From a checkpoint of a small mixture-of-experts model trained on Wikipedia: 9995 steps.
Below are experts of layer 5 (counted from 0) of a mixture-of-experts language model. Rows are named router (the router's row for the expert), gate (a neuron's input weights, with its number), up (a neuron's input weights, with its number) and show model dimensions 0-223. Each number is 128 + 32 x the weight over its row's rms, rounded and kept within 0 to 255.
Before each expert's rows: "comes after" lists some tokens at least twice as common just before its tokens as in all text. This comes from a sample of Wikipedia text that the model never trained on. Tokens count by the router's weight.

# expert 11
comes after: " the", " as", " was", " The", " is", " served"
router [139  76  81 133 135 142 113  91 193 149 141 123 161  82 108 163 158 101 175 124  88 154 183 115 102 111 161 115 165 100 145 118 107  89 196 124  99 118  67 155 125 125 142  87 203 163 145 148 152  81 173 105 142 126 130 168 149 133 179  88 150 107 134 123 145 128 147 156 172 149 115 123  85 146  92 133 135 143 141  92 113 115 127 164 120  99 121 133 148 204 118 104  78  98 113 185  75 185 104 142 113 130 181 171 110 154 123 127 108 153 103 135  87 175 188  95  92 145  82 157 114  54 132 138  97 158  98 117 160 163 136 168 179 155 127  86  89  83  81 130 114  89 141 109  86 138 107  90 113 121  67 162 140 124 112  78 158 104 102 106 141 147 166 143  85 172 167 162 137 188 102 109 145 137 133 159  85 134 122 163 163 147 125 103 152 129 153 146  89  84 112  73 137 136 178 179  97 135 169  87 150 158  91 130 146 168  63 133  71  74  80  84 167  83 106 138 143 120 213 168 122 126 133 108]
gate0 [154 168 119 128  90 101 150 108 145 154  95 159  63  68  65 130 139  46 133 118 147  98 107  90  93  41 136 151 129  75 107 139 122 140 113  68  90 125 149 125 116 118 128 126 145  99 108 125 141  61  93 166 172  72 148 133 103 178 123 155 120 121  74 158  24 131 131 112 132  99 192 111 134  92 139 166 160 108 137  68 123 160 112 140 109 117 137 156 122 175 130  48 109 134 162 168 109 121 157 141 149 151 133 133 145 130 201 142 136 187 117 157 150 157 176 124 127 104 113 181 132 125 168 182 128 110 186 123 118 138 171  92 142 145 118  84 149  69 110 137 130 177 136 128 152 100  67 104 188 118 114 175 199 157 166 147 197 116 153 108 151  91 147 128 120 106 162 128  86 141 105 120 113 136 120 137 106  87  99 162 116 118 108  99 105 188 156 196 156 138 134 133  59 107 157 108 155 153 130 187 166 145 121 130 158 118 123 183 153 145 110  88 115 127 139 186  73 136  98 108 116 157 130 106]
up0 [154 154 119 108 112  96 104 126 128 129 153 161  34  63 149 147 127 181 170 207 160 111 121 115 142 123 100  62  98  50 108 136 132 125  99  79 117 123 129 105 162 120  95 136  90  89 117  87 168 104  71  97 125 119 138 155  99 172 111 122 125 108 109 136 135 144 109 135 129 153 107 126  96  97 120 105 135 137 101  64 121 136 161 163  62  91 125 178 118 220 103  98 117  51  88 166 152 104 115 168 104 139 156 146 118 128 152 178  92 128 198 140 148 106 170 146 139 142 160 171 176 146  79 130 131  99 123  46 148 180 159  93 116 147 147 109 152  75 102 180 131 165 126 140 143 103  80 104 142 169 125 134 153 119 149 127 151 123  95 123 108  61 151 125 159 145 191 156 126 107 136 163 137 127 104 118 103 101 101 144 122  90 154 114 148 133 164 150 124 156 165 112 115 143  82 162 147 140  91 226 155 147 133 136 163 100 124 131 167 131 186 116 186  96 155 190  79 139  62 104  99 162 140 174]
gate1 [163 146 136 115 161 242 156 144 130 127 141 111 117 141 159 126 191 190 119 112  52 159 199 110  77 145 195  98  99  77 125  67  90  75 142 141 135 125 129 114 161 134 125  98 110 157 144 150 120 144 166 129 107 125 127 123 131 174 136 156 121 113 136 152 147 138 151 160 156 138 130  88 107  47 107 132 176 129  88 140 139 174 143 137 149  99  95 172 142 118 127  99 129  96  91 158  96 147 120 136 120 137 177 149 152 103 170 127 188 112  70 169 156 155  66 101 107 112  67  83  69 114 169  63 132 128 156 116  76 113 124 118 125 140 162  72 116 133 129  97  90 135 135 148 180 119  95 170 139  55 149 196  95  98 104 128 149 145 109 111 148 105 156 139 146 195 163 133 114 143 148 136 205 152 207 116 141 112 116 108 154 117  86 145 117 133 107 123  73 157 141  89  91  84 137 117 116 103  95  78 177 159  81 100 106 165 110 125 142 119 163 129 110 171 115 128  81 165  76 130 158  75 121 158]
up1 [113 135 144 108 140 173 116 128 163  63  23 101 150 170  64 184  92  90  94 122 135 158 135  95 144 133 117 195 140 115 115 106 189 155  80 157 125  99 160 135 136 145 102 141 129 134 124 128 116 113 113 128 123  93 112 184 136 165 124 104 128 160  85  78 164  85 128 173 118 182 106 135 115  78 105 114 102 100  73 150 152 156 126 100 118 186 149 163 118  72 137 155 135 107 153  85 153 159 106  93 182 113 115 127 132 154 114 169 177 116 144 148 142 160  59 136  82 126 124 119 137 185 165 137 129 150 176  61  97  74 170 112 161 128 117 117  69 170 195 120  92 120 164 153  97 192 116 118 128  96 164 158 117 140 115 119 139 168 138 167 149  70 101 136 129 128 122 124 130  90 161  84  65  98 105 155 106  83 160 114 117 130 158 169  76 128 106 180  97 149  86  60 129 138 147 143 145 130 138  98 186 155 143 113 146 117 201  80 150 109  82 128 186 166  92  75 133 156 175 148 139  98 123  95]
gate2 [124  96 118  82 120 156  98 123  96 193 162 160 114  92  96 114 174  82 169 153 136 147  67 196 148 107 131 159 103 128 167 108 126 124 139 159 113 122 102 172 140 180 202 104 141 146 132 116 183 189  73 114 137 120 136 129  76 111 169  60 115 146 151 104 130 173 153 104 103 146  82 173 152 208 136 140 151 189 132 126 105 154 120 123 176 133  58 108 167 149 123  77 171 148 139 148 141  75 156 154  53  92 173 186 183 116 138 119 168  93 114 150 167 110 111  69  98 177  91 148 158  72 145 172 116 139 149  89 167  99 122 140 100 126 104  92 124 156 132 136 157 146 114  70 108 119 124  93 134  87 102  83 153 158 171 142 123  68  88 129 156 128 154 140 154 144 103 162  81 170 177 110 103  89 136 128 111 162 115 113 153  93 151 157 122  95 113 130 123  67 121 155 126 172 121  79 119  85 123  97 177 131 163 115 130  92 141 140  55 130 141 137 127 113  90  68 142  77 115  75 168 130 150 142]
up2 [119 108 128 143 120 131 148 111 137 128 180 158 170  85 167 191 127 108 130 107 100 103  66 181 142 120  83 153 117 132 115 129 129  79 131 127  72 127  84 148 131  95 190 157 149 127 128 110 224 162 105 111 141 130 197 136 167  87 171  92 131  90 100 181 154 155 114 136 138 106 103 143 102 139 120 125  98 136 151 130 134 123 151 202 181 141  90 129 144 104 138  84 169 189 134 158 156  86 168 119  96 117 162 164 171 160 146 103 142 135 166 145 182  91 143  77  73 130  53 131  93 130 117 148  90 106 176 146 140  67 132 151 134  88 128 114  73 136 117  92 106 149 102  80 161 102 141 114 139  82  95 125 167 191 183  89  55 106 139 183 135 164 153 120 118 147  71 113 195 144 150 174  36  94 160 183 108 117 115 135 136 127 122 162 125 136 165  59 120 114 138 138 139  98 114 160  74 121  81 114 190  90 108 156 139 116 131 140  89 129 146 124 103  81 115 110 101 105 154  84 167 142 131 116]
gate3 [169 140 152 103 106 131 148 131 133 131 108 116 138  75  98 163 145 175 151 118  89 188  73  67 122 132 157 136 154  95 155 126  81  70 180 153  86 133  95 137 168 128 138 126 195 121 124 140 121 145 141 119 169 122 100 144 119  88 175 139 131 162 107 184 141 216 127 122 109 104 138 122 132 137 132 115 115 132 135 199  83 132  54  88  96 146  66 116 121 150 108 153 138 123 102  95 100 116 118 137 162  89  97 146 119 154 133 158 131  77 130  93 108 128  62 108 151 180 150 135 110 152 157 119 102 227 104 125 180 105 115 133 205 108 148 149  79 157 117 112  93 157 134 206  71  95 138 164 151 102  70 137 145 119 110  93 215  94  94 135 147 105 129 171 172 102 149 108  82 112 164 161 143 169 135  49 157  87 179 142  92 128 107 141  78 153 118 134  90 104 136  95 142 102 104 143 148 165 104 168 168 126 191 148 117 126 173 150  84  92  98 127 119 119 111  97 135  53  99 128 123 124 175 146]
up3 [139 113  76 130 151 123 142 134 127 107 115 147 120 167 127 200 151  59 149 143 144 100 157 197 138 133 152 107 138 102 114 124 102 102 102 113 131 135 160  89 151  53 108 161  90 112 120 121 170 152 126 143 137 133 140 131  78 185 105 198  70  73 142  67 122 129 172  88 196 122 142  72  90 100 137 129 124  87 117 146 148 157 120 115 107 104 169 172 148 148 150 137 143 162 176 178 130 148 118 155 121  96 124  98  74 105  64 120 100 124  81 104  98 179 161 105  92  87 117 106 164 124 101 154 135 114  88 105 184 225 103  95 152 119 129  83 153  88 155 160 113 127 188  87 173 189 115  96 116 146 126 131 185 164 149 178 141 108  96 142 124  75 149 151 134 132 125 171 135 132 135  73 122  59 139 175 122  93 104 108 129 133 150  81 184  78 146  95 126 141 121 140 111 124 149 164 148 158  94 103 140  79  96 128  64 156 149 133 183 174  98 123 133  74 116 177 149 103 174 105 125 113 123  53]
gate4 [ 79 121  64 161 133 143  96  85  86 137 123 135 144 108 135 134 142  98 189 177 134 109 176  87 109 115 165 144 124 115 101 130 120 179 172 159 161 118 131 105  71 140 109  92  95 158 131  78  79 117 184 169 151 139 189 167 127 163  82 134 154 146 130 107 140 101 158  99 146 110 172  90 106 154 110 200 165  12 106  74  66 110 139 105 107 106 143 199 150 174 210 114 101 123 105 149 152 189  73 109  91 111 128 144  41 172 132  98 183 137  96 124 130 131 159 115 150  98 133 164 139 144 123 112 131 102  27 116 118 126 141 116 140 121 127 102 124  84 111 108  81 163 124 148 113 127 125 128 124 170 142 115 117 145 118 160 118 167 106  88 158 111 132 174 112 124 110 119 102 157 112 117 130  77 148 167 120 210 108 165 147 124  85 122 111 108 133 117 189 160 189 134 140 139  85 121 116 121 105 147 142 161 101 101  81 140 122 174 147 111  89 154 141 142 158 144 141 122 125 172  53 172 144  81]
up4 [125 145  63 189  96 162 171 151 109 196  98  85 153 179 128 107 120  82  52 145 133 141 147 145 146 138 164  96 109 145 144 125 137 145 149 131 157  93 104 134 141 131  74 135 180 164  94 123 132 127 118 113  91 127 169 122 140 126 128 157 112 150 110 129 105 187 133 115 131   0 120 163 174 132  85 170 110  84 122 186 152 117 131 184 106 153 100  91 163 124  99 147  73 122 119 127 183 198 160 156 160 202 110 160 119 143 121 141  96 160  53 154  83 138  73  89 100 161 108 121 119 105 107 139 175 134 127 116 143  98  92 177  83 196 116 134 127 176 137 106  85 116 148 148  74 165 140 170  99 173 124 144 147  96  85 103  95 153  88 130 101  71 186  92 142 143 138 105 136 137 155 123 132  78 116 147  68 123 148 137 144 165 110 108 121 159 139 134 123 182  67 177 126 108 110 125 112  76 116  85 137 111 117 113 119 101 156 144 105 150  83 147 198 100  84 127 134 160 195 143 120 100 127 121]
gate5 [165 183 142 186 130 194 110  77  89 114 133 122 174 171 126 228 110 154 155 131  34 155 205 152 131  78 129 111 113 117 151 126 186 118  75 125 137 135 150 114 195 150 119  54 150 132 121 118  94 110 190 115  86 120 105 197  64 155 180 161 112 122 172 146  96 123  54 100 145 191  57 124 172 120  99 147 133 104  80 100 110 122 167 130 109 126 124 148  82 127 198  77 137 109 143 146 114 107 124 150 185  91 138 150 106 149 155 136 116 100 151 127 135 109  93  97 104 161 151 130  87  79 169 102 185 106 106 116 159 125 122 136 184 102 146 117 137 116 162 119 142 173 145 180  99 116 138 120  84 126 147  90 140 124 157 108 128  87 181 124 130 115 191 132 149 117 127  94 132 142  99 160  92 117 141 172 195  94 105 121 115 184 130  85 129 151 120  99 124 114 110 100  93 146  92  88 127 120 172  78  81 137 118  99 133 143 112 182 107 109 124 125 130 155 137  72 120 139 104 133 103 159  92 154]
up5 [162  96 140 134 128 114 152  90 104 147 102 132 113 107 118 100 125 117  99 166 175 150 179 105 170 104  66 189 174 108 103 131  69 171 113 135 157  84  95 211 106  93  95 126 152 138 180 158 115 161 124 118 134 115 133 107  99 119  59 145  82 123 112  87  98 130  82 112 132  98 148 165  66 135 136 119  60 167 168 179 140 150  78 138 121 176 114 125 134  66 113 205 147  75 106  73 122 146 121  69 163 159  94 150 127 116  88 130 176  72  86 168 196  91 138  92 156 157 113 126 165 100 122 135 108 199 133 152 139 155 106 156 104 114 189 169 102 107 157 132 133 138 112 113 111 154 142 122 189 119 147 141 150 105 130 123 146 162 141 124 129  71 105  91 116 144 102 102 143  88 143  96 115 138 105  81  83 108 136 138 149 163 176 141 172 159 132 140 177 113 116 102 185 129 129 165 134 105 125  50 190 102 117 154 123  72 141 162  72 146 162  78 112 174 145 183 125 118 154 154 130  96 192 112]
gate6 [ 91 126 109  83  77 132 127 161 160 121  50 160 153 167 118 131 143  98 147  76 120 158  72 173 141 151 136 128 154  80 117 111 211 119 136 141 155  90  89 142  82 101 111  84 162 110 155 103 115 160 155  70 124 101 168  67 137 187 153 129 172  98 116 158 155 193 111 177 118 100 132 103 110 116 140  75 167 120 192 106  78 145 171 196 150 136 127 190 131  99 124  97  84 112 133 118 161 135 140 123 120 116 144 167  88 182 142  70 123 141 153 138 173 188 156 129  92 153 133 158  87 120 165  95 122 132 143 115 130 152 160  78 152 122 136 100  99 149 149 151  94 109 101 108 155 147 210 105  75  91 134 119 202 166  96 132 145 153  67 140 106  91 138 135 171  95 164  87 203 136 138 114 128 176 147 156 147 112  89 140 145 149  83  73 109  69 129 180 123  70 118 109 148 147 138 114 136 147  94 101  88 137 151 186 145 147 105 120 120 101 139 107 100 180 116 135 163 120 128 123  65  79 140  92]
up6 [143 179  81 138 181 146  88 170 101 137 212 126  99 117 134 102 113 134 104 110  88  79 160 155 153  76 146 134 155 111 132 162  96 174 124  96 110 205 133 125 104 151 131 156 132 143  69 176  78  67  96 159 121 129 146 160 158  85 106 180 119 154  52 103  75 113 166  96  93 109 160 124 163 221 134 118 142 110  64 159 133 136 110  77 134  98 186  92 126  91 110 139 149 110 168 129 105 137 112 149 164 103 153  71 153  46 123 162 154 147 119 187 124  90 162 136 134 127  87 101  74  96 125 124  84  91 130 112 172 165  98 210 113 132 128 133  87 169 143 127 125  78 124 142 121 109 122 165 150 116 112 104 118  99 151 110 144 165 142 129 178 145 183 100 164 106 143 116 101 130 161 143 112  40 117 135 140  73 118 156 121 138 162 173 164 162 120 101 132  90 121 125 115 124 107 162 172 150 111 127 183 180  60  76 154 106 152  85 165 148 121 130 156  95 123 122  78 130 130 153 146 148 137 145]
gate7 [121 148 141 134 116 208 133  96 120 144 165 142 110 138 138  95 152 135 142 177 142 109  96 188  85 115 121 115 102 133 129  90 125 212 157 157 184 149 103 128 114 122 131  84  90  54 161 135 132 163 197 119 110  89 160 138  77 151 130 159 115 134 151 146 127 155 127 160 115 115 119 148 180 170 133 127 137 113 171 155  71  39 101 133 113 137 102 141 118 119  92  96  56  92 127 103  97  91 144 116 117 131 178 145 162  88 103  89 168  96 176 109 177 152 110 123 126 156 162  87 129  68  82 145 115 135  74 178 143 149 144 186 168 170 131 150  92 179 155 134 129 131 112 124 115  95 165 114 127 140  98  71 158 117  71 123 145 118  93 147 149 151  97  70 112 171 172  93 168 100 137 101 171 110  97 148  95 142 116  90 170 156 138 151 149 120  85  91  98  66 183 121 153 151 117 142  82 138 143  88 142 167  72 184 177 141 161  65  83 148 125 132 121 165 121  52 116 164 162 184 137 110 100 102]
up7 [ 78 124 166 111 104 116 150 127  91  93 136 140 120 125 120  84 132 148 127 115  96 109 122  85 130 172 130 153 126 105  91 144 151  78 142  59 144 129 131  98 129 115 102 167 115 148 126 167 208  98 102 176 155 134  71 113 106  83 168 130 110 161 106  78 129 157 107 126 120 104 166  93 145  92 121 176 198 118  62 144 133 166 153 152 124 150 142 107 156 112 204 119 110 114 131 200 139 189 122  86 207 184 141 118 149 137 137 115 158 146 123 164 113  82 107  88 137  66 136 158 107 173 162 142 120 119 154 176  99  85  70 121  58  78  87 101  90 103 157 148 165 156 132 137 183  87 133 103 123 117 113 154 114 125  94 167 179 173 188 125 101 133 162 100 128 114  91 103 118  78 150 133 148 160 156 109 146 134 114 138 163 122 138  76 127 100 135 203 130 166 187 227  70  75 166 102 111  97 123 137 153 120 127  73 137 125 122 127  55  72 141 111 120 149 131 176 137 105 168 109 140 113 112 109]
gate8 [150  63 127 157 143 132 122 134 135 118 180 125  92 175  58 121  34 109 149 146 119 114 139 101  71 141 124 166 159 142 134 139 133 176 155 143 167 134  58 122 148 119 105  77 135 153 120 152 142 180 183 144  91 168  92 100 102 111 117 147 112 109  99  72 116 124 162  75  97 113  79 188 157 117 124 108  46 146 105 157 173 131 125 158 178  96 219 193 169 153  96 114 171 187 113 162 150 163 178 140 123 121 128 191 148 119 160  88 138 102 123 134 145  46  86 144  98 105 186  93 207 125 142 124 151  77 130  98 119 149 102  71 125 159 108 130  94 122 135 153  97 101  59 137  87 138 131 137  94 133 119 138 170 120  95  55 156 146 129 158 143 164 105 148 109 146 120 117 160 114 127  82 138 125 103 127  96 144 163 167  87 112 145 147 114 140 168 155 134  84 156 105 187 149 124 110 107 152  97 109 160 133 105 154 131 130 125 101 149  93 168  83 153 131  97 161 127 132 132 147 111 137 189  53]
up8 [161 227 114 140 114 163  96 144 209 111  92 150 183 114 193 153 196  34 142 106 112 121  86 160 133  96 125 104 132 154 169  85 182 112  86 111  79 116 227 172  89 167  98 110 125 136 123 150  74  97 106  81 148  89 159 138 167 168 121 134 129 125 112 143  96 142 118 142 155  91 134 109  84 134 105 155 195  93 116  74 103  83 132 163  94 196  81  85 121 121 101 100  83 128 118 123 138 119 101 158 110 156 124 121 144 186 113 133 121 127  57 133 114 142 138 125  95 115 151  86 150 174 103 108 123 153  42 165 100  95 131 153 159  89 188 141 126  87 171 116 168 153 169 103 121 102 101 100  81 127 114 139 110 107 179 142 173  84 155 109 103 150 122 132  98 109 133 155 111 162 150 167 158  97 146 105 144 117  90  98 166 114 133 160 148 122  81 119 152 180 102 109  75 133 116 133 153  89 143 126  74 121 149 134 145 182 155 160 124 102 170 143 130 126 124  70 167 121 129 102 110 147 123 108]
gate9 [142  82 108  96 164  97 166 132  85 121  87 117  82 102 110 143 137 134 124 131 134  84 159 128 110 107 151 140 163  77 132 188  93 200 152 113 165 211 107  69  94 126 137  81 164 169 124 135 201 110 177 108 166  67 128 134 163 130 194 140 147 180 165  67 121 170 138 114 124 132 159 117 110 110  68  85 128 101  81 135 174 122  97 119 146  75 176 102 136 208  89 121 132 129 116 112 118 131 140 107 161 127 178  78  92 150  96 151 106 147  98  83 151 144 167  79 108  85 121 139  86 129 101 117  99 110 122 120 146 129 128 171 135 178 134 168  94 100 129 148  94  82  93 147 132 113  74 168 120 145 146  67 182 142 129 129 150  92 115 139 132 118 122 124  98 158 146 134 162 143 115  90  89 129 103  80 127 130 165 162 133 145 112 119 162  86 167 117 183  86 128 139 122  32 187 111  51 188 155 162 114 105  89 100 143 144 102 124 104 125 187 164 169 151 165 150 118 138 150 162 147 137  90  80]
up9 [112 125 177 102 158 246 139 114 142 136 117 164 108 124 107 125 167 137 148  68  83 174 109 140 133 131 114 148  91 107 145 130 151  97 111 152  81  47 166 165 130  78 163 125 111  72 183 119  64 110 147 159 123 145 104 150 119  51  76 140  74 120 137 119 124 144 105 126 115 137 159 111 146 129 118 144 111  94  73 108  97 218 116 101 117 125 126 127 105 107 133  90 155 131 132 113  80  99 113 136 141 121  35 154 161 140 166 161 185  92 153 113 136  99  91 129 143 100 137 119 180  72 143 100 146 168 136 183 128 135 154 170 121 143 110 104 171 124  83 162 114 167 122 156  46 138 157 165 143 150 164 142 103 141 141 127  59 132 168 126 149 176 140 120 121 157  63 143 127 122 163 152 116 109 151 155 170 130 126 104 125 119 141 139 116 126 152 125  68 161 166 113 117 183 107 117 159 105 112  88  88 172 104 191  68 135 130 144 185 105 109 185 118 159  89 120  60 169  74 147 105 130 149 171]
gate10 [150 167  95  68 143 110 149  88  72 152 221  90 133 153 123 162  89 130 114 112 183  89 133 174 132  79 152 137  79 166  95 111  97  93 134 147 142 169 146  94 141 196 146 124  66 129  89 108 192 171 157  66 148 199 149 105 174 116 123 106  93 114 162 130 171 142 145 185 128 142 116 162 110 100 128 146 125 134 136 111 162 138 161 165  86 155  99 142  93 141 124 149  97  23 197  56 111 190 143 102 112 164 123  68  69 100 127 116 128 130 148 139 142 130 120  89 173 155 139 125 175  69 139 146 132 117 115 164  94  75 110 120 149 115 155 143 117 106 146 102 132 155 143  91 123 178 155 149 190 157  92 125 185 115  86 148 155 149  91 127 153 134  97 124 107 125  92 126  76 153 115 151  89  83 145 115 129 153 127 119 126 124  97  94 159  80 112  94 164 158  98  99 147 116 143 105 117  85  90 163 164 133 151 182  91 152 137 142 144  91 130 125  26 110 111 130 106 125 115 117 133 174 154 157]
up10 [126 165 122 106 134  99 167  97 187 140 184 127  82 146 104 172 155  97 100 132 195 174 124 149 140 138 140 121 100 163 108  70 102 107 176 134 157 141 122 182 149 177 176  80 116 153  88 133 137 165 127  80 127 146  99  87 144 121 159 124  83  81 143 127 142 165 111 147 137  91 124 145 168 117 126 141 131 155  94 158 158 145 153 123 131 117 188 128  95  39 136 122 110  86 122 113 128 130 106 131 121 103 149  86 134 117  97  98  92  87 142 130 141 113 161 104 102  87 138 130 108 156 145  85 179  61 190 145  91 182  76 136  77 135 139 121 205 155 139  83  83 137 142 146 150 199 144 131 183 104  82 155 122 113 108 144 120 139 121 162 182 201 114 136 113 138 114 171 123 112  87 119  66  98 160 169 144 151 134 129 205  94  87  83 131 121 122 183  82 124  88  72 145 148 155 133 176  64 118 104 144 121 187  94 147 128 164 119  35 167 136 149  67 152 149 100 120 127 139  67 129 134 108 129]
gate11 [ 91 112  64 116 131 147 162  81 205 112 133 150  65  98  85  63 142 117  96 121 126 116 134  99 122 136 158 134 171  79 167 100 157 128 137 123 149  78 105 145 106  95 131 114  95 174 149 191 152 112  74 156 145 120 132 113 131 162 131 117 126  92 184 125  90 102 139 176 128 147 110 135 163 148  91 129 125 178 121  52 122 143 153 126 171 134 110 153 119 133 164 146 146 149  76 195 100 127  92  63 139  99 197 161  87  73 134 123 106 105 112 138 108 145 139 126 140 152 138  97 158 148 183 131 147 157 136 187  79 169  96 160 190  91 104 215 122 186 109 109 179 131 112  82  91 145 185 137 104 154 148 153 113  89 185 104 147  78 115 167 191  72  84 188 132 163 128 104 118 115 106 133 119 162 123 126 116 161 117 159 108 163 131 111 121 109 126 104 134 157  90 103 153  91  95  62 111 141 140  80 101 155 110 127 141 120 134 126 199 115  73  94 163 154  73 139 137  86 113 141 181 101 176 104]
up11 [ 93  99 128 106 117 122  92 156  85 104  48 125  86 231 131  84 160 127 165 139 110 117  76 113 131  76 135 143 191  44 132 119  63 131  74 148 149 156  98 135 141 129 146 163 111 127 150 201 114 154 137  89 153 138 173 128  77 125 166 168 172 138  93  88 115 122 106  71 154 109  81 181 166  68  83 123 105 136 161 148 130 168 209 138  87 118 102 117 115 122 152  97 112 145 159 111  77 132 160 138 119 113 135 133 158 137 167 173 118 131 143 136 168 185 135  90 122 190 135 131 115 188 147 111  83 102 214 113  85 111 109  98 106 128 118 114  94 113  90 134 103 122  99 217 120 125  87  64 176 126  96 144 145 132 154 142 122 146 130 121 158 144 145 108 134  90 138 195  94 114 119 138 155 124 150 129 181 157 124  91 149 114  68 150 139 191 110 128 116  88 124 130 142 128 162 113 143 103  93  98 122 142  99 109 152 133 116 159  75  86  70 145 137 160 180 180 132 138 165 153 158 152 115 148]
gate12 [ 72 133 121 130 135 148 156 116 176 117 135 162 159 113 135  97 131 179 145 150 110 121 172 134 167  94 119 181  97 114 129 108 130 134 162 124 208 118 117  98 133 104  68 106 151  93 162 132 144 182 131  90 135 100 150 160 150 185 140 104 133 136 205 165 142  99 145  66 136 143 125 114 157 124 109  92 159  81 106  46 178 144 138 142 135  86  82  62 112 185 145 156  97 170 113  86 156  99 135  97 159 186 102 151 164 123 118  98 113 127 164  82 147 140 170 177  73  77 111  98 135  71 137 136 119 169 190 113 109 108 123 120 138 155 181 119 117 149 121 157 115 150  98  53 102 130  95 150 116 134 153 112 146  88  96 207 123 106 121 137 111 143 133  99 202 100 147 132 105 116  87 195 159  92 113 126  92 142  63 193 109 149 137  33 177 141 122 133 108 135 187  83 165 107 123 170 158 107 117 131  45 121 144  88 115 138  91 108 109  97 146 140 146  90  99 120 106  99 141 137  92 162 142 144]
up12 [127 132 130 181 152 133 127 170 137 118 132 116 173 142 136  91  99 126 212 112 138 118 142 124 136 178 152 106 169 132 193 158  78 145 133  63 175  91 179 165 123 130  92 149 126 154 111 163 175 205 154 119 160 144 122 132 104 121 188 137 160  97 187 124 128  87 114 110 121 145 146 100 145 139  69 157  78 179 108  86 195 101  89 139  97 118  82 130 141 148 135 121 137 141 110 154 132  74 107  88 128 158  78 100 203 132 164  73 130 142 154  87 156 177 102 143 120 113 138 108 153 106 129 170 135 121  59  94 110 127 119 137 109 117 166 125 100 111  88 100 114 142 119  88  89 138 108  93 138 144  79 166 107  97 113 173 109  53 144 160 129 143 142  79 139 118  67 187 182 109  79 141 113  76 150  56 140 105 107 126 145  77 159 126 147 181 137 147 126  73 159  64  92 134 143 120 140 137  50 148  87 173 135  85 124 143 123 129 140  98 179 116  99 165 118  72 102 109  99 165 106 175  99 168]
gate13 [ 63  54 142 144 117 148 113 111 151 170  98  97 119 145 132  83 164 100 136 134  94  98 146 124 166  94 109 114 177  72 117 221 114 154 143 120 132  96  63 143 120  74 164  72 113 146 131 123 104 143 146 168  90 150 184 136 104 127 146 136 127 149 141  97 116 140 140 150 116 103 140 157 161 125 104  71 107 167 113 125  73 139 115  95 135  95 163 104 169  66  80 174 120  85 159 118 103 135  86 149  93 127 105  75 146  84 150 184  95 173 139 100 146 145 113  96 159 187 122 109  90 125 139 157  34 157  32 107 133 188 118 118 133 126 131 137 163  91 114  91 156 111 195 146 134 135 103 150  82 127 116 143 137  92 127  97 124 138 123 145 167  85 162 126 110 123 164 113 173 143 175 106 144 154 143 130 145 147 132 130 158 173  83 142 159 137 129  67 159 151 156 141 234 132 117  51 198  88 138 143 131 129  98 137 136  98 109 104 161 129 102 165  93 139 138 118 123 173  94 138 197 167 119  89]
up13 [123 139  73 160  78 152 163 118  68 125 142  92  87 147 152 113 139 162 148 151 121 207 137 129 130  94 143 150 184 152  87 140  82 184 151 124 115 113  96 203  92 152 157  93  97 184 129  64 136 107 133  71 113 131 206  55 162 163 104 146 119 130 163 145  96 122 160 140 158  62 127 147 180  77 149 125  82 141 139  70 133 137 184  61 147 140 113  63 121 108  66 152 106 132 122 126 132 166  72 136 120 114 126 145 122 157 146 109 149 108 180 163 160  84 126 125  74 111 124 111  92 164 121 198 137 130  70  87 104 193 136  79 121 127 148 156 170 122  98 126 128  94 154 138 147 152 119 136  88 111  58  91 124 106 130 132  86 137 175 125 119 109 142 142 134 161 162 151 200 129 114 122 137  88 142 118 160 109 121 132 149 138 122 126 152  48 131 139 118 161 147  86 153 137 131 141 151 146 150 116 110 111 150 135 126 123  76  83 162 128 136 146  36 124 122 177 168 100 211 139 169 123 102 102]
gate14 [ 98  18 136 122 193 114 136  85 131 107 147 120 139 119 121 119 176 158 138 201 165 143 178 194 159 134 121  97 120 110 130 117  60 133 139 117 154 118 108 105 163  74 107 120 161 108 110 121 172  95 113 118 113 160 182 123 100  70 106 101 169  99 126 112 138 131 101 133 140 101 121 146 187  90 108 114 174 124 136 113 157 188 190 134 130 138 139  90 103 132 130 120 108 159 177 113 111 181 133 121 148 139 138 138  65 127  97 117 140 151  70 138 102 162 112 165  84 123 142  98 175 119 111  67 210 129 144  93 181 196 141 141 174 160 139 158 123 137 179 105  84 137  94 143 147  80 115 119 137 109 144 128 121 127 106  51 124 131 137 154 195 107  77 146 155  81  74 120  91 141 102 140 115  90 144  97 169  87 182 175 173 202 134  96 110 116 148 115 163  82  73  37 132 175 102 138 145  95  98 105 155 161 108 139 147 157 151 157 147 137 100 144  98 145 134 104  98 101 172 152 128  99 167 135]
up14 [ 96 112 164 181 129 129 133  83 119  82 128 137 110 134 183 170  91 123 132  99 155 127 179 117 126 209 194 179 143 140 166 149  92  89  84 108 113 107 177  54 123 127  36 100 116 102 134 110 146 142 151 112 120 123 163  87 164 102 116  76 141 109 181 121 174 165 117  82 140  90 114 110 170 193 118 141 113 128 175 150 138 127 141 145 146 121 208 144 114 115 135 142 103 160 167  92 128 151  84  97 155 104 107  91 134 135  97 102 186 185 105 135 139 123 112 161 111 149 128  68 119 112  99  91 161 136  71 104 115 146 154 111 127  85 153 136 211 167 165 157  72 116  87  93 144 127  86 113 103 119 144 153  98 155  98 112 154 122  67 141  86 118 151 110  94 106 107 137 115 152  89 121 186 129 152  99 147 140 122 156 182 201 124  47 150 105 129  81 159 171 110  62 158 141 124 101 144  86 103 142 171 194 108 128 138  98 157 126 154 111  70 166 119 129 109 105 112 162 129 114 175 137 123  76]